Weights of a small mixture-of-experts language model, trained from scratch on English Wikipedia: 1 pick a token, a variant of Muon for the experts.
Below are experts of layer 6 (counted from 0) of a mixture-of-experts language model. Rows are named router (the router's row for the expert), down (a neuron's output weights, with its number) and show model dimensions 0-127. Each number is 50 + 10 x the weight over its row's rms, rounded and kept within 0 to 99.
After each expert's rows: a language model's description of what the expert responds to. This comes from a sample of Wikipedia text that the model never trained on.

# expert 16
router:52 67 54 44 54 33 45 37 50 59 53 52 54 43 66 46 44 69 63 40 55 54 56 49 41 67 66 52 53 69 45 67 43 52 50 47 39 57 75 43 40 50 63 47 55 56 48 51 44 50 58 55 63 49 33 48 51 43 37 48 40 64 43 47 41 55 64 51 54 59 50 48 52 44 53 63 55 56 61 48 38 51 39 52 55 43 52 58 50 42 50 48 71 47 49 59 67 42 39 71 63 53 49 56 42 46 54 63 35 47 35 34 37 49 38 55 67 43 61 55 52 31 53 62 35 48 59 41
down1:47 46 46 59 45 45 45 38 54 50 69 70 58 66 43 50 41 49 49 54 60 68 37 41 59 60 53 53 42 57 40 50 34 42 66 49 47 51 58 49 54 53 59 47 43 49 41 53 47 41 49 61 43 45 54 59 69 46 61 59 45 40 46 48 49 52 44 49 52 48 56 57 59 44 44 47 33 61 50 43 57 43 60 63 34 55 55 49 51 46 41 42 37 52 49 43 37 63 63 53 56 50 56 49 52 49 52 59 75 56 54 53 44 42 59 48 42 46 44 45 40 54 57 47 42 46 62 50
down2:52 53 38 49 47 72 65 45 50 58 55 58 55 37 40 53 78 54 41 54 47 50 51 46 42 50 54 47 36 47 57 37 52 40 56 66 44 33 35 57 62 57 21 47 62 55 47 52 50 56 61 58 56 50 52 63 41 42 58 42 54 69 57 52 50 39 42 47 48 41 29 46 39 38 41 36 52 61 55 53 40 41 55 34 56 53 42 33 56 60 41 50 52 42 49 48 35 27 50 52 44 48 35 70 60 47 41 47 56 45 64 52 64 50 43 61 44 68 43 61 69 45 47 41 66 46 65 59
down3:68 55 55 40 39 41 46 39 57 62 69 58 41 31 74 52 49 43 31 56 46 26 34 65 44 49 52 49 46 46 49 65 42 48 40 41 54 49 50 39 27 66 52 58 61 65 44 42 54 52 51 63 54 45 35 37 37 50 55 46 47 48 54 23 54 50 48 59 48 45 54 45 44 47 57 45 74 71 39 46 54 48 49 42 77 46 39 50 61 58 47 64 62 54 57 52 62 35 44 51 52 25 69 52 50 41 56 42 60 48 48 53 75 50 41 39 37 37 31 46 60 50 47 65 55 77 43 58
What it handles: Auxiliaries and descriptive predicates. Has, had, have, would and verbs after subjects in building or object descriptions: "and has composition tiled roofs", "would be forced", "mills opened".

# expert 20
router:63 73 59 46 55 44 50 50 44 52 59 51 59 40 58 42 65 44 58 48 61 48 57 30 44 39 40 56 52 57 51 45 40 62 55 44 61 48 42 56 56 41 60 52 47 54 51 39 67 59 40 52 66 48 59 51 57 44 78 43 40 44 48 49 32 63 39 41 58 57 51 43 54 55 53 55 62 52 67 44 61 64 66 54 50 52 47 67 61 46 61 64 54 62 54 38 66 40 54 48 43 44 31 56 36 39 65 43 44 56 45 49 47 27 40 62 43 34 26 41 61 29 43 41 62 59 29 52
down1:52 46 49 49 43 62 52 57 26 39 41 55 57 45 54 50 36 45 59 45 56 49 60 67 52 32 61 49 48 21 41 49 56 70 30 57 67 55 52 46 61 50 47 42 62 43 73 41 55 47 53 49 62 48 60 46 41 53 26 29 58 54 58 56 53 53 59 56 56 60 48 24 24 39 64 25 37 46 52 38 58 58 46 45 34 50 56 50 36 56 55 40 45 62 57 26 72 48 48 44 39 50 42 55 53 63 61 45 44 39 45 57 39 48 43 59 45 64 56 45 48 63 36 57 60 36 54 51
down2:49 35 49 57 53 56 49 58 42 43 67 61 69 45 55 30 45 44 43 51 34 51 43 52 59 46 59 43 47 52 51 50 36 27 51 59 53 51 37 67 45 39 41 59 50 41 35 55 53 37 52 57 44 57 45 54 44 39 72 48 47 51 53 71 57 52 57 47 49 32 44 43 43 40 49 41 48 42 38 41 43 53 57 53 50 52 44 35 63 61 52 54 40 55 39 46 71 61 50 43 60 64 48 51 60 38 61 55 51 67 48 54 65 65 31 52 61 72 46 42 56 53 51 63 43 51 66 42
down3:44 33 46 39 42 47 35 34 51 40 48 45 49 45 47 49 66 56 49 37 23 40 56 64 53 68 33 50 47 61 48 56 53 60 42 25 41 58 36 47 50 65 46 64 56 60 36 45 59 52 42 44 55 45 57 57 60 50 53 63 51 38 60 28 57 45 72 36 63 46 47 63 54 55 53 36 51 39 44 40 48 33 61 44 59 43 41 46 63 49 38 46 54 50 54 45 47 52 40 37 45 38 43 40 36 59 29 53 33 56 44 40 51 54 76 49 54 67 52 43 45 40 35 44 56 27 45 61
What it handles: Quantifiers and comparisons. All, every, per, most, than, throughout and of in superlative or partitive phrases: "best all time", "income per capita", "threshold of".

# expert 12
router:73 64 61 50 48 39 48 56 44 44 51 66 64 50 44 61 66 52 41 49 62 45 43 72 47 44 54 48 39 48 61 49 45 48 46 62 51 53 62 44 37 62 59 46 51 49 63 46 43 58 43 41 40 63 49 53 53 30 51 49 52 46 44 69 40 37 43 40 58 43 62 25 51 44 40 60 38 49 56 59 70 44 38 53 55 43 25 48 61 46 62 53 34 53 53 55 58 43 40 46 43 27 63 42 64 58 48 24 54 41 51 41 58 56 48 45 36 61 42 67 56 49 46 67 62 36 46 58
down1:63 46 64 47 35 43 61 64 42 61 57 46 42 57 45 70 59 62 43 46 45 43 36 67 57 60 59 62 62 49 45 45 54 40 57 64 53 59 44 37 39 60 36 35 57 62 43 48 49 49 43 65 46 44 47 54 43 64 40 61 51 42 59 38 44 56 40 43 43 57 36 58 62 47 76 40 45 44 50 41 58 55 43 26 58 52 44 41 61 59 42 51 51 35 46 63 60 54 41 40 46 43 48 48 55 44 37 43 24 53 63 51 65 61 61 58 34 66 56 64 32 35 45 46 62 63 38 44
down2:66 41 38 59 50 43 55 43 55 62 41 54 60 51 41 41 68 48 75 33 55 68 61 57 45 58 48 52 43 56 48 27 64 59 56 50 55 30 46 34 36 66 45 38 39 29 54 54 67 76 49 59 53 51 66 54 53 51 45 68 53 42 47 37 45 46 55 42 41 56 49 49 35 58 71 60 50 66 54 47 45 69 45 59 48 46 58 51 47 52 44 52 51 38 53 44 45 41 53 37 34 58 33 44 56 37 62 47 53 45 66 63 43 43 51 57 55 57 46 52 43 47 41 69 58 56 54 40
down3:60 66 51 52 51 51 48 53 47 42 44 58 47 57 59 46 53 50 33 42 56 67 56 55 60 39 66 49 51 47 59 40 63 47 50 57 59 60 64 51 37 61 64 62 53 25 56 68 42 32 67 49 70 51 36 53 51 56 56 41 46 42 57 42 36 48 57 58 34 52 54 51 42 46 47 51 46 51 56 47 67 52 59 59 43 39 52 42 63 55 63 55 66 44 53 50 55 61 45 46 57 62 58 53 51 67 62 47 49 31 52 32 31 52 49 52 59 64 44 49 27 52 49 70 39 66 61 26
What it handles: Function-word prepositions, copulas. Prepositions and linking verbs joining phrases: to, for, of, on, as, into, was, is, became, e.g. "Ambassador to", "came to hate".

# expert 11
router:62 56 49 62 45 44 38 58 53 51 57 44 37 42 67 39 43 64 53 64 50 62 46 53 51 56 54 40 46 51 64 44 55 47 55 68 71 70 64 36 44 62 46 36 42 56 38 69 38 54 36 59 34 55 49 48 41 58 50 57 54 47 57 53 49 48 62 63 55 60 18 54 54 43 51 57 45 50 43 53 54 46 53 38 41 39 53 40 63 62 51 68 49 51 48 64 50 44 38 42 38 44 51 38 48 58 46 48 31 55 38 48 46 49 32 43 42 54 41 63 62 56 33 39 47 59 41 29
down1:59 56 52 54 42 51 57 42 60 55 29 46 48 51 51 56 51 50 49 51 37 57 63 49 73 49 48 61 52 41 53 50 34 36 54 51 50 55 31 65 25 48 50 34 55 68 30 54 37 52 46 57 32 42 60 56 64 39 57 44 40 55 63 49 65 42 47 54 40 50 32 56 40 41 54 40 44 46 40 68 53 34 48 54 46 52 56 51 54 48 39 35 60 56 48 45 50 32 27 50 36 31 55 34 53 43 43 42 52 52 41 58 37 35 59 55 32 69 51 51 67 22 38 33 47 51 51 52
down2:73 43 38 35 56 41 60 60 55 32 36 54 56 63 47 41 37 45 52 64 40 44 49 62 54 61 43 45 68 47 36 55 56 39 55 22 52 47 49 66 50 53 43 31 33 50 62 48 38 59 69 42 59 65 55 33 55 55 47 44 38 25 52 47 52 49 49 56 51 51 38 51 57 63 42 35 58 26 57 53 57 43 53 44 56 47 46 45 47 60 47 31 54 50 34 49 59 54 52 30 47 54 43 44 56 48 59 56 38 51 46 50 52 33 40 53 58 43 46 57 62 64 30 46 53 50 41 40
down3:52 68 61 67 47 56 49 57 56 69 55 51 42 47 53 48 38 46 47 49 56 37 40 65 58 72 43 43 51 63 55 65 58 38 55 38 57 48 51 57 66 64 50 69 44 63 49 50 53 69 38 38 50 49 38 35 57 49 32 42 59 42 36 41 31 47 71 41 58 52 38 41 52 54 64 43 45 40 48 57 50 44 51 53 37 27 43 48 51 63 38 51 47 56 57 43 40 55 52 48 52 60 46 62 50 52 45 58 62 61 46 59 56 49 56 58 52 59 39 53 55 49 57 73 54 68 56 47
What it handles: Agent preposition by. Prepositions introducing agents, sources or credits, mostly by in film and album credits, e.g. Teleplay by, reviews by, under, according.

# expert 23
router:44 49 43 55 53 43 65 56 39 41 56 53 46 46 55 35 58 70 42 43 50 46 35 51 48 60 42 45 30 38 37 35 53 35 34 50 49 42 49 60 49 63 42 53 62 38 37 36 35 41 53 55 54 57 56 55 61 67 62 51 56 55 49 67 44 55 60 63 44 34 59 43 44 43 48 60 55 40 45 46 52 47 53 59 57 49 64 40 26 44 61 51 40 53 63 24 42 49 61 53 42 60 60 57 59 34 50 32 67 38 66 58 43 56 49 33 47 42 71 58 42 39 59 35 41 63 56 46
down1:56 66 43 63 59 54 57 45 59 44 63 44 51 52 46 55 41 49 47 38 58 55 54 51 34 65 35 39 57 27 53 34 47 57 58 28 47 44 45 61 52 48 43 51 51 44 41 57 51 50 46 46 57 48 50 63 48 35 39 46 79 61 44 47 47 64 65 33 53 65 50 48 32 56 52 56 54 35 33 37 28 48 56 53 42 38 59 54 22 52 61 59 56 60 44 41 51 45 60 24 47 41 46 48 55 31 80 53 50 53 44 50 54 47 43 58 53 68 58 56 37 49 51 46 43 45 55 35
down2:65 53 47 54 64 47 48 63 41 43 59 65 60 47 52 59 40 63 41 35 56 58 46 41 63 43 54 46 43 46 56 55 55 37 52 45 51 48 44 37 56 71 41 33 32 51 77 42 52 48 52 45 59 45 51 41 56 53 37 40 61 54 47 51 62 42 41 39 28 58 54 48 72 65 35 43 50 46 47 47 56 59 45 55 50 57 51 53 42 31 45 44 39 42 37 60 66 52 57 63 33 47 50 35 51 58 60 46 47 42 45 31 58 57 46 43 63 57 47 43 39 61 33 62 52 55 48 51
down3:41 56 69 56 37 72 54 47 49 44 66 43 50 42 51 48 53 65 60 44 46 58 47 48 53 46 41 50 46 57 48 29 43 51 50 57 51 36 39 61 49 51 55 57 54 52 61 53 54 37 66 65 55 51 48 41 42 42 53 52 54 42 57 50 38 59 54 49 43 80 44 55 45 48 48 40 24 58 41 46 67 61 67 48 32 32 54 48 50 56 40 37 63 28 59 46 57 61 46 43 47 64 56 46 52 39 36 41 40 55 57 60 57 47 52 39 35 52 44 51 64 48 41 45 71 56 71 53
What it handles: Name-internal syllables. Short word pieces inside or starting foreign and personal names, especially in sports tables, such as Benigno, Benevento, Ty Dillon.

# expert 4
router:44 33 46 52 60 71 46 49 39 42 64 47 59 51 32 45 50 66 48 54 45 52 59 46 41 44 40 46 50 35 71 41 63 49 37 65 46 37 60 38 37 69 62 65 54 55 53 48 78 49 66 52 51 47 42 63 53 59 41 37 57 53 52 58 57 57 56 55 45 50 62 53 49 40 39 43 37 69 33 47 50 39 44 50 49 49 50 56 39 69 68 57 32 35 56 46 37 37 44 55 36 50 51 62 48 56 39 36 39 51 38 45 43 43 71 48 54 46 62 43 50 44 50 41 49 41 69 47
down1:40 48 49 69 41 48 52 43 56 40 49 50 45 44 37 42 50 47 43 44 49 49 42 50 71 41 61 61 44 42 42 52 55 56 66 54 57 49 48 56 39 59 44 56 63 37 51 37 51 67 67 47 45 53 53 49 45 51 47 29 64 60 41 46 58 50 48 34 59 46 48 66 62 42 35 58 35 46 65 52 53 45 49 36 64 49 51 38 42 47 26 57 47 44 33 53 60 64 39 53 48 52 69 43 55 52 54 54 56 68 47 43 50 56 45 47 57 61 64 48 53 50 63 51 48 41 39 58
down2:56 62 44 52 57 53 56 38 59 62 40 49 35 50 65 55 72 61 72 68 49 59 51 38 64 57 56 51 45 48 37 57 71 43 50 51 57 49 61 45 51 55 57 43 56 50 52 34 40 62 58 52 62 36 27 42 52 49 33 37 73 57 30 50 50 53 44 69 46 67 50 48 58 64 54 51 63 57 58 38 64 37 37 52 44 50 47 47 51 46 53 32 59 51 45 55 58 54 47 29 42 66 44 60 46 42 52 60 48 47 51 55 60 52 56 45 62 32 50 47 42 51 49 46 38 42 48 49
down3:49 61 38 44 69 58 51 55 59 40 37 46 32 55 34 59 46 49 60 49 45 67 51 32 33 48 42 47 54 39 39 41 50 47 31 57 24 66 59 44 44 44 56 57 37 46 49 71 61 53 38 37 48 44 49 36 35 47 55 55 41 37 59 80 57 41 41 58 39 49 48 37 51 43 51 54 37 42 52 62 47 44 41 51 59 44 39 41 72 37 53 41 67 67 61 39 44 46 50 60 57 41 53 60 42 47 58 59 59 47 48 44 36 53 51 38 63 29 60 44 46 43 65 36 33 48 39 52
What it handles: Action verbs after subjects. Past-tense action verbs, particles and word pieces following he, to or names in biographies and narratives: died, worked, arrested, attempted, up.